From a checkpoint of a small mixture-of-experts model trained on Wikipedia: 64 experts in each of 13 layers.
Below are experts of layer 9 (counted from 0) of a mixture-of-experts language model. Rows are named router (the router's row for the expert), up (a neuron's input weights, with its number) and show model dimensions 0-127. Each number is 128 + 24 x the weight over its row's rms, rounded and kept within 0 to 255. Numbers have three digits each.
After each expert's rows: "gets" lists some tokens that make up at least twice as much of what it gets as of all text. This comes from a sample of Wikipedia text that the model never trained on. Tokens count by the router's weight.

# expert 35
router:111118168140144110139092118150130155129105143151124112116173133181134120128095106164106182105135142137108122134108161128128092164122132142137083129113159142140108138127160087098127125117099115124152118119157182114125162121149130078068150101104110116119148092143169163121166105121140119117101142110181134122134127100115089069115123112123137126082129163138138155102121136164112117109158
up5:089119152133146062126132111114122142159163123175154110138163126154146132116104135124130129117102122112124134179118131124127092134152131120125084162121175107124108129117124088161133126106102142137127165144145140144142123139141090074100135118179131088085122184126126124132144140119089075156104164085145128174136120119101135093180147112123134142140091128138090120132133134180114136137141
up6:149073130126154142120128124132127134147147135131145066136110122138153122131115154138161187120127138158139071104126137138121095122121140120163133132089140165124116127150132112094112144167104127110103127105165144130149142121161103165107178111110106091141116114144122152149128129096087129134076095146137100149115162109064099073161113150121144139142128136122121163110117152153128111167180
up7:124106124122113046178086105108138145113119130114143092169137094122139106097122100138096152151140140126107144112152142093131114121135103122094120137130171137125113156138150124142187124170128139124108131179125117162116125110187117149124146085117129103134156126134127166084100067122127133149113134114146169154123138118100099081129092116143133162123151164106122141136154109124168115137136
up8:179097159138100138081101148118137164135103142144111136073169139172154132137099091112066107132139134153080192115116155114125129138139119158097114114165126109119142133124153088142095158128135099176133113119140104134135136136143181098110113144098148124129114152113153168112144147080132158131128152117093125145139146120097080137152113111113132133127133147122124132078146133160109136122146
up9:163148147151137148110132070064116136133148115150122129118114152136079085173125114174066177082135156114119148166164111137160114139111157168125127121171119126105128124140112111114139127096165174114147128121122124113118128074129142101092135117124124108135138136106177155130131124109103130108133156159126156102118105118111120074117133151113156144111120120118086152159144115113131149143096
gets: "b", "com", "ed", "d", "im", "ab"

# expert 62
router:102120115130126136097094137135113148145129143118132124085151151145116098135143096094141151154161117130106109167140155115158133123142171117158117113144126077085190117151161114125105147123098137115153120165150133143130161065123136129109124110093129166151163090148144072171122115163137141141099127124155121140153136114130118106114127157103146088157161100087094128083127118144083100137134
up2:101160118118160155149138101119139091136114117176153145123152135120085170139154105113089165146125136140120076184158107132143114125140110126131135127124158118123187106086170152116120100135124152070142136166125149138123150112108151101129119152142124164111144104095148076179137122157084131132139139096119110170126132122143138135149095129133124116141140139117075097093081116144128109135133
up3:123160145149114151141106143134134160090127112135110090099099137163121120117149153131121141103115138105080108139124139139173105148115146159138147155141130107118153138142148075157167082103147138096137086164134075148107141112120130118124098107165157170158131116144182132163127166144084118113089140109139105103137100086173147111126099161128108151156114110093096124090119140104117133131120
up4:093135138166124117117124100115139162163118144132093161157118118125093142099152078091118145143117085150100121151127166148142152131138144097117114126183109127114136124150137183156110138127141115138110125114120179148144103074101063146171119122140145161178130152129126131148134126101101142176113126133109100124105176120113129127096151114107101119161118141133159141128136139101062129119121
up5:111112146149122111086126130129109137119152103151155160125134108095120114105140085116141129152117107120091156136124128134140153106107131107107118092152127119146153063159113124148138095133159101158177111139151111135123141084132146109130139124139128175095131099184099136147117154135159146105143127138130096169072133132147116107144155188114105103146145187110143127159118129118110061155150
up6:103142132147145172091094146105128123121133164134153104097150154140133129116156128138132135132129117158120111126142128135135140118069159148111124130124125131100116107147141070104145097153143126123153107102185136119142130114087141116139119092137135133082141093178148138143152134131141093104127142069202087123141085113144155164134121128149151097130134130069115092143130127180116159149104
gets: " P", " A", " pro", " Me", " Pa", " Po"

# expert 19
router:106125146137130110138123122144111111186075123148172135143131128153153061142113142108194153138113140089116148141127171131154115125138140102118121132106085122100179176115120114092122130127117140113156127146132146127115128103116101102148157110105138099108158103136120097140142089154163142122105119109149108076106125158080140102117119165118126115133154161088161111139148168102115098138152
up3:125110138091117099105141104119091108106099106125125111125165087128140157107086093127111136154132135090173131117163144101152099118110129125158126143132090150140100139114135121091114142149176165157140200129157132107131136135137122116106163126086145116124192116121084106110121122114152137154121177141127117138101104179142108113097144136153149152154127160101140135069115157132099138136137
up4:121145082119130122167083121130168097128115092097220121131112137122118127107129107140170123131105134078114108116147117113121100124138123109131113104154164150138107138137148105102115136173157126099121171084170165118109122116133135120142140132162120105065110097144111146157112141123153163120152120105134092125099162139125124120151123135122137154155178163119134127111135137084096097152152
up5:121143111149159144134102129098094114176111096141130146119122131151118111109102047123141148113115118094102133110139143132168116142163132124108142145101175120112130099167139147111103137149150131122207113120146172153132101115105115122164189141126129135124112141122109127138111125153167172150152139119103099095107130140123126113107171146106120107128163142136135120134076129058160135128135
up6:113111095133101126121123117140113125125150141138137146085115131136136176144150132134118132118133102152093129157195101108136129134131155136142099122120177118147142101101121056124098147090140115145168108165106174130152149107100150121151130154137130089126147123091175106169114119083124128138104120111090118126112146122087089161121159163107112135178122121135164093159163118131101097126104
up7:112112127119124093133103151142131137177145124106104085123154144137145118151114138140149124066133128140108106106101145101110105110119139142103139164109114144109108131073183151088081105135169161084149105097119172138134159108132105127123128125163094142129137113124128130178176106143135121153102118149171085115102168153162097130146105107095115124154129162146147110132137096164126132137158
gets: "n", "d", " Mar", "p", "r", "en"

# expert 55
router:141101168181128138108117099170141133141126120184186113138174127147182110098138076132129111126152143126167139117139171087115117132127146159126117110093097090115162127144151122135100157131121143139108122147160121157106133103102144101110107103095137095096144125135136115129135099103144142143104115127133113126122106126110125126123106149145134158120206153107150131149108121170101097175157
up7:105170127161129127105095100146139084118106080172125144096148152152141089123164143145118126156134112110163159106084138120105147101134170144137088098083106103112131103123127128107125133137124159108113109110170128117146140169107113096061111114145101122161155152143164132165131111115128128140140138139144143085167135146188136151089117122129108131134141119141144102173098155151120120117152
up8:153102135153123145130106099096115114095097150173161125113150141146151139135114106130133124122143141160116139069112137109140135122136135148098142088077121079155145131124137108130161153153107117090099112185138117119128139120121111162171109105108117129126125145176166121099130153100112129135121130113106054147139126099121135127123099119151165132122150160129099109152132089170120155187178
up9:123151143117124116125100149112145079139138153157169125131164157136172106120158130080126103146135114136077151106116146126104161169113076128140062110136104076152144131111166156162118108136103178151137110166153122139120141109118124117078139137108146133119152164139145111105123162118136112077101169117141092117134113104085127163133138141116142130142130098129146130114168112123120122121082
up10:114131157131127142170131128140111154101150109138095092125140089150186139119137147110127119103111149151089134108106144132105118117152148131144139139113110122116081096129136121159095142120078115101151135101134186128116156137160116125147106138097113105106147111110127143110105119135142161119130118157089080176122119132159134151126110192170169150131137150115167109114086078100084138132169
up11:136144106135115108148162098102123157152084064118160124129167104148159153106146118141090142172157083113130125144122141120085115117124099149135111144117103125133135155132143142132098138103135097126090172127167132136154120123122093162128122164101116076146133114129124148080165161113120149128117150110111107134126146172128132147125107108073141101129174182113134094175132163137117125152142
gets: "w", "n", "t", "'", "li", "y"

# expert 49
router:097162135147125119108134111134107147122128120155148122109119145164129117099164118126185124167150111096116145150116144154090117111130124139147108123132099088146151131126114106104127134174108134045149119144157120130156124102148145122068160087116155114091112118157111136150127115078141131106108149098129132108159142100149118106140106162133148112115133142134093161130183132142084067099150
up8:136124111150136132142126081145143181151104127072126130132165147136123085120124141126119149133098122093134088133145104154119096126167076157127140107146130124120116174086134112117131116158130134085119145098158112128126127142115127118134150103174118111123098134119110124183100113133173189101109129152150133127114138174174082119111155128129115136171164151120147120161135167079098126130114
up9:118113109167125105107113122137152165172119122176152123156124129133157108105154108121154103115104128113155147119140157156119125108114080086112100131145085082153131149117140089141141135101126148113177082099132162142112112127146160119137104127157108114125147148157124121166141158122158092093119147132129112121112089116106126109181098174154162151139143113090131134072160139128113105135078
up10:164162122148120124137122102117093154174115123182139121134141134134138148137099128122098112175116097080107168146110107147109112088067137096144106144126098096127146087198177091153086155121135149132132112136112118136131097163145148142081117119151135127106140107141162116127129154128154117136075135100114155111169131149145132108079138143115118147121161137124166122147105125143112125124122
up11:143158142099118103124164138120107100135124114154128138076117078185146121110161155090177141157110167089134117159097105140128103122124143188112111127127106111140136173140131106135157109102107160115132105137133184143126102130173159168114149146120123114122132115124148094139098101085081108141132094079110140098129132113132139126156143136136120151133174148111133147133169154106131107105132
up12:163146111119141067117101113126135150072085154124129123152141109122180139115090150143162128157129133113118131128158105130131129126147134105127123140157120110144156107110118127068098114167080136118138107155156167142173097098161116116069137125099126098103145126100135152132160104107151078121156161112130133149151117130173124122122093153149148092122121142148159181120136105147113149140140
gets: "o", "ro", "co", "po", "mo", "e"

# expert 39
router:077104157169161103087126094140070117171086072140133140136163130142135100159137097134144131126106075131127142139104159090120134127154121085143128140165076144118156146139166119132120149141112121114113153155183139172113152111104112136111093145136111140116137147143149133130137112158100125169121127130147087111131098119122115127106098166102162100142146143120137129107145176144116099133139
up4:156141131155140108136130128130067167141137126147150117144191125142135101144132077146133146135133089140136164172100100124121154143144106101100135071125136140132108129113150137128111146147105128164128099164137110126114127101138122132109090150167117149158078157136113123155147124119122142139107087108067134125157056133114122143106067157119113117145146129116145140106136110126142102178158
up5:119102169171158129134120123121111091156091076107133122154118080169161131115099167152120139130138102147129107118154125145125136140119138124140126104154101123131149156126107123122145116128127096116111164133178175154122124130070116147146134130089092146163134110158141140142164123110109120087173160167112169151178137128125155126125084101110137162106107114122098132107138149108108120066117
up6:089130140155122101153105141106127131123095075136126125087131144106124136132088140120177110153124085113129161112130128149143114145157126136086107149160112155130135107104105146122150104139094117163147153131129105102144151121163166170141128126162116118161113102096088130150179145156079119123110106125118181152132076146123109133117113117143179140086152137143093098116157139169107133150161
up7:158132149150127149167147116147095100143115119100075143080113119120114169140112129112108165093108069106097124104113148120109134151141075137156120135092098145107127151120125120140122134118114133136125156102152165155089124115192108132124145127097118086148110140135128104085124128118186133126124146103147138140111152107190154126126111154146149120132166186141150143114150134091125165146121
up8:119177120170161142145151088161160069142148079124126135140150117072121111129118114124118100144089112129161173124118149129121130137145072114103148118129162141106180130112112165123133135111149148109122131098134123142119082121144123154121126108129128117125102146124171108145157124147101164109075124095118117107139138098134163114100135138103134089092123153173143144118135120181103087142159
gets: " in", " of", " to", " for", "ed", " on"

# expert 12
router:078108172169139124113131109171147124164112151171161142086111159174148101122152139116161114099144128089122106145174147121118085143135132129109107129118088126115111091109157075154118135136120136062125136173138157144140117076123111139119139146130153124120169133174167118115137093125131128147095129108168123084087099130101135119120125147127157146142126119128143134096138135115101115098138
up7:135127161085147129147100111155137072154128118155146153101125142113172153120146133115110122158159131104095141137152096165124160139137135123080087131131133126137124117090133080150109155151120141097114153143130142136103152112091119145150153137108112091143164127125146134117149086127121108123140155093143122086150134122142154099064118105180149100132104123081154119182078152155132108116137
up8:079091140143154197158150138117126113112118172154165157104097133140109132154148114129121164111125109164145101091152174159131121126142146120143168147131149131087140152109135096078133154112130138159100099171113126146125115106125107104130118126134143120129126130106130138092107108121115114172072151116102127183098116155113130123119138195137140139167124122093151113117113095121090121122144
up9:162148138116156151107130160179122136117114134102100107089112142129081137134127144104131124153159119112107144137158100101121095167155161148143120166138072115145143110089128096130112107142135108088125119145167142133103125102122124125106093140117131184102107108156133155166108092089092137138125102147161143114097139178161119151161098127120123122133147164063150118122119153115105159129093
up10:121110161185140141105118108186117140172118134157132137100123127148115177132116190181146125101111106133112119163130113129134141147146130075123110130150103167122156148098134103150142126117158094074152158134149144115141130125088114113165128155128165087113145105144098130135113108161099121152094098114118114103145111138124134094102126145120116127129112111127164127126088161137071134083109
up11:101124132158141110131106100147126150181128105132134121113091103178161097138185140087138138145134111154124112132118140172096123121137163158086105108067100118138105141120133093142117107133128143135131152167145120133100148092148170103087088143149160099126149169141117135178185112116146122148105140124119134128084095114126155157170108130158127110128120115130117141084119100124101121133107
gets: "re", "il", "n", "el", "ru", "l"

# expert 27
router:105131187132114111164098149168122102139106151160152087131147109164167103138149162135148146151142117131125124147121153114128120118129130128113149110120099111142123138132167112081138147157101121072130101159135100142071126100171140139093107138088146082139129105147146126165162127170134129157094104163168150096084123156158100138141115144126143112139132131087132133129166122079120116123148
up2:122119103111136126096106119132092069114116118113156129082129123156168112115107159113131111141122130127102180137132136104117124119173138174126107120102127074166098125137134077098138119180128117130121109143132126120114102187163145120131119175165101128092148103140118121149162120148095112110114151157123114154125136158158097120146115104142138140131173132102109116147147200127098146088123
up3:135133120130142087150137109115096104158113156119141133139113121179160124121159161124089087163103115068166131077136166111081149126110102144102098175156118128123139141115159144096131121120083138130181175137087130148078156115119131122106098128102171072095131122115115149135119130150140098165149118140133131116086118160140113132145102125122160119118151150133147125149119150108137153139124
up4:106130165107096137123138125160125122126149114170142158132127143142109144107152107142114103104161169116166179115098134115136106184143150129114137114147133134143174141098121163158126109119105104106117117089121121127126095153134139114118079087100168122134146112130125133100113113147090127184107114159113161117123121107168093120137122175125172156119125115073110147133149138168146090080096
up5:080114133113134114157098146126163163099110139109156119159119136117101130102107159126142135174137112140090153143068125106131140095100140095107130155137166088093139138124126118111159137104091146132124115085133130145050121097109123158113116076115105114136104132123120106123186136178131144146140153108156111133135141142143150163134133161115141119144175167126132101133157113167125146162141
up6:136134139145171090112142115147114103086125153134133122105130124118107110131140132166128133155120123108108139150126185111172168109146151116117139174152152128102085112083173128128136124143120131108126106098143131102093095121158124097128160157096149092114090095179114108164146132130116120121103123131175115072119097135189130122108102112158166119158124110120154135085148149095123158132144
gets: "r", " h", "um", "m", "op", "am"

# expert 38
router:131112103118150111166087131170105120188079155124154136097143117140143077100133111144124169128132155102113127115131169140152091146140129141124147093132109174123162103148137125088131105146117125111153118090176124113106137094117146151111111089135126128124167115150172093117149116122114164124099118128147160151159138105117104093118118133132146129144185144093146184128130143097136115099164
up3:141113127117150123128103125126131117159083056177144160094143161131151124117135126125117151136138147129101100110115139096136096117155154126113140128132146115136101138113125112080117085153087117177160095079142096130098130128127116138102102095136121146139138145119144132135160142158151144168102113117127101148179147155089116103152140137096124119161155127114185141107100189100114144127168
up4:135073100131140134150115130114127122155110144091132100135104128149143117149115130107118155156138136100107154160146162113145092122094151097136131151108144169150140139163138064134107123144103123112134163132170109143127124146139139151062109110120177158097189157106122131155126123138115134078117150120097153179139162137099104108077131184143122100114101127093127109133127134112145143140145
up5:086126132128072162134119118129111117139133160096159153123106095136108105094136152184147140094141110110128160152119105131119104192130132126114120093130088157107181128108149130094160108123160154080138159099145141118117140148111109118148174121119141150097163097132103143107171130127102143103104103130138118163135110136170076129117094137145100126129141153118105147121124147163138127098174
up6:176124106132171114163152170143087146138084108138110120098161132139134122173125097118082162129094120109110094113132090143150092099134135121101185128140163163142139125131127102111135106133126107159173111110145141139140139127122063122143115141150123120157141133141143103125100149134130110131119081112145128135153114124122110096111093165128153188069173131120132154157124139110124097109111
up7:094116126123150141172096136179145111128135147110143153101109100123113106103136155136107130158101162129113142114112171134130100103141129106106150113151116192110133063111140133108155127126106142116094112105154093113119155124120130125157146134132091153100120125173112102128130078144132115124129106112184146106137116126123089090138136092117146161153189121112118170121182165102118158127151
gets: "g", "k", ")", "d", "ch", "j"

# expert 54
router:114134117159172106119111108138109145128067106155141108084150145140167083123105131137145178143122098147114138124121119102084119124115149124145169177139131092097147112151123103081108125182155133105128116152153130162117113068156166148105100129137146098114125099142149127145149135167109171127130143121115128096127120096139132169111132192134156134152160149147138134136149131111128092123116
up15:145120097148144132159083138109083164108100118130159113112070136157102123162139110122140129067134149188136130134084141108113151174153151128154110130157103082087134149174148085107118117133124129118124122119142142166131128121140140070137145126123142160137131131091128163154140078115090132152081127127171123127140134110151098114097112118129149143099135115159128146161109136109134107148110
up16:103128128092158144120114115126118087142104132142110123133143166097103101125099138101142154150179082199113185142155131115093083143150137136107145128144107122131142147120147129102155120168131158094121123116154130106118088083074091108131092110096139104130137120117134149102111138129153130096129137180143137124133154150188125171122165165142118108138154144140109151116114116112123117091137
up17:093102148117131114113121109127122191131141081127159132122124133139141115132114152144126153176112117093118154140136126128145124144110116141170140116140144126106190104145094174133156170117069172102113103109140106116113158085138143136135099150146133113145156157118148127146160143120096180114107093101165084123104109138110109102117159156111118062133130107128117132166109122140115093116096
up18:168129141137133133100133131114075130134141092095147178081164120117158142129096148134141118154110101130172115165086104114094158132132122131131133147151121172133121112125076114111128112105136111090121086168133127123130109128177148125107139126162090084100111085171149134134161127161131151170120102160121118123105132153114137142147145183171099125114124143082123139128126098134123091123153
up19:081090132114152166154102171124108151135088110124172120100100183110134129168122135127169112134168102098117087116118122094112147093139127137121120094120100097137135141101149106125122087129123125121141108141115148148162131108111146140149132094115106085131122128106135134109138111115168154134105177102168139126134129090142178185118136173131177120165116140141150106124095128105167117137117
gets: " his", " to", "'", " so", " the", "y"

# expert 59
router:106140158147128092109163141109098163168139112115171110120128109144124117150143112127116173161125120149069114134124126109151138093115142118106143122151136110102150126135155140108123164139122120148123073143157149151140147103123118089130142139139131124143179115164163134173112120158101152141138129113119124128152137088089124090050087154107145127148187152122110159132128136120066146118144
up12:159133099102145104139142123121173128114144109150096085120150094143111088175099094121102123114139114138099150123113133116174100138134146116149125166152114100150142138111145136084137133119128121152103069144111117148124124092138140101118158123131156140145131089147210130126103106118068140115089169108171158141126147089163112156133092144125150146104155133120127133116140128120137152173148
up13:160111146133133130119156136111108154108104126140089108133151107141113131132169128138102155147137134133145088132095081088173132134096135103129139134127129139129126143164141137092115114108143120186121113100123162107121139040118127140114145146141151124130132091162130109152129172159095164176125101095140109124196107072123127107124103153154144131092140124124085140157130148133113099150110
up14:152125111111114115124136144140095078157152100120151119116093120157110133082107105137116137142090084137120147131155127119166106093147136107123130159178135121110140156131125144132122159115136147112155114115127133121149134153114074095102117152158136101102147152152161106096129114143143114168104128114111106133164165127160103128128150084065119106114202129168132156138161141128084102115170
up15:116130140139145145111201127091096114120125141147137096125162095139104156165124142122111170154134116105117094132103104192135111099114106083128131166165123099089142155111155147128167167139102161147094150100139136150104151116129145129127113123116142117115116170130110113174118113137100142124084134123109153135155099112094123144081121143141159119175172125120129103143085115103110143146100
up16:142145154138158137112164141097138134090127116081165071131140123105088119139133141101110158117101136094149133163089128101095154118091132126143142105123136111114140116145129122122123194084115137161105096135169173133118122113165103121130153136149140129165132156116100102133106124115110153130139156079101147137125142136089077117125163133166161117176133155099082152104147122156133127152142
gets: " P", " di", "ation", " Di", "ction", " re"

# expert 13
router:139152145158144135127152109120122145124084138127110095097131097151175118160189151118125152132148165122123102133139129108094143112141145149078152137161092107121170129113122098105150119170081124112116128149133164143114120090143118151095144063138108104109135093143159101163156117074138159109130117127130175135146163105161102108100151133126156118118120150142103130128165143147096093114129
up3:182187170114140109096117141102133174150134147085126111119087101160162170146119096144163169076139145119106134097123119139117139141129146131145072168146107140150160111132125091123127132142128164124106087122167134128115133111167098110137143102072103126147146111113139133124164099097158087151142115123126113120141129080129147174122139129145159106109112114109103110137112150144111133124135
up4:156105135175119129132091105113110131151095122112109119124103147119178160141170149120088141154157099100109148108143157114093134132171117124137132134099108162140142137091150153074131093147113157123106154137113155153132095137150111159097110119112151106122102105096109100112149143113111139189155147074114120142101127139163114135103152125097133147113098167155093151103166167155140136122105
up5:128121159155156158099144150100103126114114104121088124103118100054129139139174126119173152141122125140136100118135129160101142118107106150102174121109106119096154138080135106141147128137122120140102133135150119132116092133138168130081163093126121146104110115122121135119133096085128148123132164152148157148165131111141088108098130177110124131086171184150149100166132125142102165092130
up6:145117158142152188079178119075128130111135144170150160153109102131122149145121144108140113126131111124134117128146127113108128126150133143124145168164138166130139068133152114120134139124162116115127105134185081122095112156143116135113148136141133111107151126108127103130123146107109133116102101109172101121170176121116126090112146089165157071162136136099064107154123135159122123110132
up7:151124147146149145114126134146121128113156135096149151091143111116178127157154134123098128148099109150143165132093153144090167109120125113110183169090142135125159120129129114083124141134095118148116166132141117143135134103114123175171162135121148151079098075131168094122147102101101126090102140155122144129157094112170129132101138143158165121133106120135104113104150090119060123124137
gets: "o", " Bo", " bo", "man", " Al", " one"

# expert 57
router:092125144169142165120115146134110111132117125141124123116149107139143123092139101117088162177134124121110106131167157129142113148152110131128171120142110141110164145079186124124091123151133143110153160123140124110125175092154130080144121135095103137139157137111132116185130141124104126194135144123122138069125132113077095125100120136122179121136113129111083135138118134151073114089107
up3:163144135101147109157152111114088136143163128121120136100168075105119107129147117115131125154155086137100151131127116124119105146135152124122155131119128160104136134153180165099126175161076146078148118136136120115097148133162162062175142148103108115162134133128147116136125132107114131118084190161120101097117172124110169158120111098120151123102085145124111111125131105141123116115114
up4:098135126156109125100102143141120072105136129157127157132137130150138136166162157157103130136149098091115114115112160110076133161125114104119109085133125102134160157087120117132123186126083119071095143155146112160145137119119134097095130130130109119142144160108105151086142175133115091155133128138131146153147115163148157110087114138122148116137163168101097088146088155158136136110108
up5:133080170144115124106123105096087124099176148120146101168153099142139142129121126137093139124079165110118126128095093132152100113103122125123136191121116109127119140094171092118106129160113121137141174136164136152116123147123130118136138117163130150128125096149101140145090129109122171137127114130150092111123090125070094120131148081138162148187160086109147135118152134104162133130121
up6:103065102164124114167157154163090133160130148078131127166141100102149155154136147143126136154122115092079108170157153118100141142105146117100116119126146108137097119108128121123117109141178102179125129121154189142129149080161178118126107148151123108141108112114120095119125100150118126128161117097113102122126155127133112113092116168186167129132134114106134148112116138108123143133146
up7:117116174191173150147116136146174136107135112104120157103083083115144113130148119120153141084161130149060105136123137121133097157128103077106132137140125131124161126108118128137112095147103124101148132120134138135138159122155149100155089143094109149090088135084134165162131147120130146161143147142156115115116152098129123125144120145114094202131093110111098134147107122142141151108133
gets: " (", " re", "-", " \"", " p", " Ma"

# expert 53
router:096106168109187116114129134137154107102107106149147107118166114145185144108120132111112106127132121123125121149143154136119162125154134137128147155112129090095146141098128132080141110165112130104140099164121103162114107071111136104095145129128159088091161140098155120144163111131114151133104115165156090099128121086093129112129111153162126146105161168092104158126169157135108129092151
up4:111138138124177140113122126109115101090132081175143129114161131121118184146161162133143149112089096085132104129126129139115150159131123131112164150101121136131147202080104106117122152161129131098164124138159114130124118093102186109092119154134102097123097105107136135094144134144158118126112133095136137139076108106144118125161151124102108130145177167109131173138114123129101117107121
up5:114124134114137128130152119114115076085112125139186118102145115122116161123164139137124099156157134124137125135108127104151106131141123174117136114132175133106176102095097118094116102151166094167140078170142086113113160123119153127106124117072123116111154108143114129139168103100086095103109131132136106151122147125117167131192137157103122141097167160125106099136171119143121141113142
up6:124094118138168138131136141137118098105138097116182121107117094158143158079145120130085094099135131118109195126109149140131157131141128108130102104147138116134161121135094087109131119123149107123127144127104122130117123102125145120150171133107134088124156159140145138106160151117091150173137129165116117144096108122044152141141146188136170152118157130105120154162153121093095140104127
up7:112149162120150102118107130115183108140117128133125111120107110109173121106105112104129145115142147182100097140142112168091131156128105131145126156085097125141111132077151141101127107148070102153140099152099137124171138163119132106154131142109165120128173153132135116119172125144119128107137104115125105121146183141148137111116109181135156120129087200099143134123165108141100103121105
up8:155097170104160087136143118123118137153161089055108135125114102146172110176150116114146124103103142147097109174106146158101169077122166144134094182129149113078111153083112130109134131115114119104183087141099145152158117140134123111117139162120155154117157102129123155140146083114132137128130125162126123125140151137145092092126123159133147145136139133117145131120121145135142136099140
gets: "ur", "un", "r", " un", "ir", "al"

# expert 20
router:124109132150137103080121134111115142140097165185136115129135122165150110142158121139144133156153088109132139141131144123094119138147146123117121139138117115088141128149121127106111111138142156103161089187178128184093132082129126136077092136105100142110181087141121124156125100117093129125121105128144129176105103136095137126113145112101166143119146161132106123113152121065097082148135
up3:125144073114123135132113106115116103167084125147129125116163153171172126120106123146119151134137084116122170145136150117109121164129138168125140171114106107144114159118124099112096109118162152115159102155143132137128152177123089118125144124137112116142136055122151204141123163144147100150127120115153123104119101129128123109123109138091156112103124106136109147120169084085093170128106
up4:113109156135116119109104129138149160165110156172142124183112104107104122130172135084146129155123102097108168174135086105144086120189149157108143141080158146142128142127150133108121120156123135127111087132156131111114139111136110160126107167112090143139176109126094091131130083107098154108147075120127122142101088130137122125166129135128161132153119161116153130112153163127096117124111
up5:158134133123154108104128127114114128089144138129114101134108109114163168136136149133125130174137132112140127127072109168108067193142145102168169177139139146157154129122137120112122119137107156101128131112160091152088150086136098119117122134123116076152113125158186097140109157117097167128129083110158091125131126139126149100133112138134153159134133126090107126103158123088145134159112
up6:090131134122123101090129094113126081129100143138146107114162136142149141169132129134126111153109130103117075138163139094156089140152125095150109104154095090142120132157145166107131086134166137151163092150175124163145155154097136140136147114109133131145142131147143115158099094114121144105092150114115133166108126119097145146101205165109156121160112120090093126127131156098102141134107
up7:113130148172085149111142099124133149157109088154161130143113077149127131121125096091164148110151138134107107108138167109130146152136128106140070122103113153094095150126143110124113124159145184099143138107118154116108151134143146100096091104152106151154122123112111130135064111179134175154111114108180094145153127109117132092115116127159157103151123129135130121121144143116144128168176
gets: " U", " O", " Ho", " Mo", " No", " mo"

# expert 17
router:079110138158150155105127085133123125173121123122125110139156127165132114123103095109120159134144121147143104132097105058100104154144114152158123147182101130118179145114160122138122146144111164107109174127182153150114150132109157113118149141119117110111143112165097114124125145118157136156114111138158120118148112113103098099087089152117181105156117118098134133146169117084125095122159
up5:105136163174157134089148108099149156105133130121164151126171109156140098129174116160092126152119145147118120095118086126139128133179116105125119135130156098128149110091138141154163104102095105141124096152123119135102141128096149102107090116143158138140107178150075167101143118140140098147153134158145138170150095163126112137107112097141177142097141117086125127157150097126127138094147
up6:141122154134115126161132171090126132154189095164131132135134103117125145144152093159116131092148100126140135107164143067106113165065136147127129143156127116180177104079168122130130154149158109121130152099092146138112105094139131098153149108129120141129164112134100128127101119159131116129122162109125134145097133115060116098125111156116168099154132125095139132100127126141141160107115
up7:132148174160124140091152158162127160146165097148134151149149104154130095054130109089089132123141131078149123119096133107146114099137143155187130112142119134114143112145133146166124125129126154097173123117147085154146122127096097144133121120097157143126123087091116095125149153150133130125103091101159100154127147121138122134155135169110148151138131121140148127070114139108144084093141
up8:109113142099146138145106102132091097151108114106141107103144092139154131118120116160114167147136085134167136118107137090103085115148105145133115148130084113109167125112152112106152161109081176132087186124132138188184120132105124147142125132098121121105146127108142122135139160110121081114086166159099090139168152177153138127142145136144142116111118107131117151104158130103145107135134
up9:112070096150150154067113080146076080167134141157092117114095119160153116104108105112120171128116097145143093135126130102144109135139131123141120129136129132104160110097139147155138126129089142129148143081141157180141149150141127161140099132174147128130169116107120123147153118094164152098142107114147141120111169152134128140144086096154131149143155144141130134137155133081128111101157
gets: " of", " in", " as", " for", " on", " with"

# expert 46
router:136120159103152151127134112126131133143121123123157127133148103130161112145138092124132120148117106102095149153065141092100102109198120124133139142125113141111178153146141136077150137142132145106122112151140159106099148128127121137093123121118131136107096087176184120154135099097117133181148156108131141111115113129112109116078098156114150155119113139139062163155115135119141071108161
up2:145134081110140164137172098090146118155126113135164147136142127123149134130086082164151123120147102083148164169097126115141158164138141105155161105152139108113131139110116128148093117145121146133140084127151116183168116085125125108136137101140142123099116114127113143121140135107129129111147190098080094164145135093120136123134122149107112151171147148101082121160091130129108101087143
up3:139103133094143113119124103134179132120130102110121148141136078135143077150130126119136127146161159106099115116123135128133148103135122135115119141144080116107176099136114158110117123094151102095145141144110137089136163081123112173126127129122166121155118207108159137155130130152097165116145144156153120108147125142115146149090096188088159132113134131143111136155105165147084092114100
up4:139156157114149126155120138145113143121126096163091120097135121100142126095104078086102122130133095155136120141108171112129070129154105115147127125120165161127105124144154169074155111162131131120107132125144145178124093101163119148098149148068094153135136135118127133155106136144177156158158140123129118117108120128128131122117066161146113124134105085168119166108171119116131121108105
up5:096158113152134134152099122138157086151113135104166104069117077115105150164136103144151088134172121151135116147111167135121132118132128110149117128137117106041162090109168121132115101117111160149098092095129094160118108117125148120150168107153117111121135109123130136143115153098122138136141139134130161159082145141149104103154102121154153160173138103132105151109153107138153133153112
up6:135153168105141117106132131142135141151104136148121134106163144144122133129132118106156136113122117138115112171107127109096113146201093093145144083139122156157166137135120137070124111105134125145102107104140154150102161161137183125095141124099139153127109105150141136124118119076139113182118134096189124146081106123156144115087142170125139128138121135082090145130114097106174121150128
gets: " ", " f", " p", " F", " 19", " b"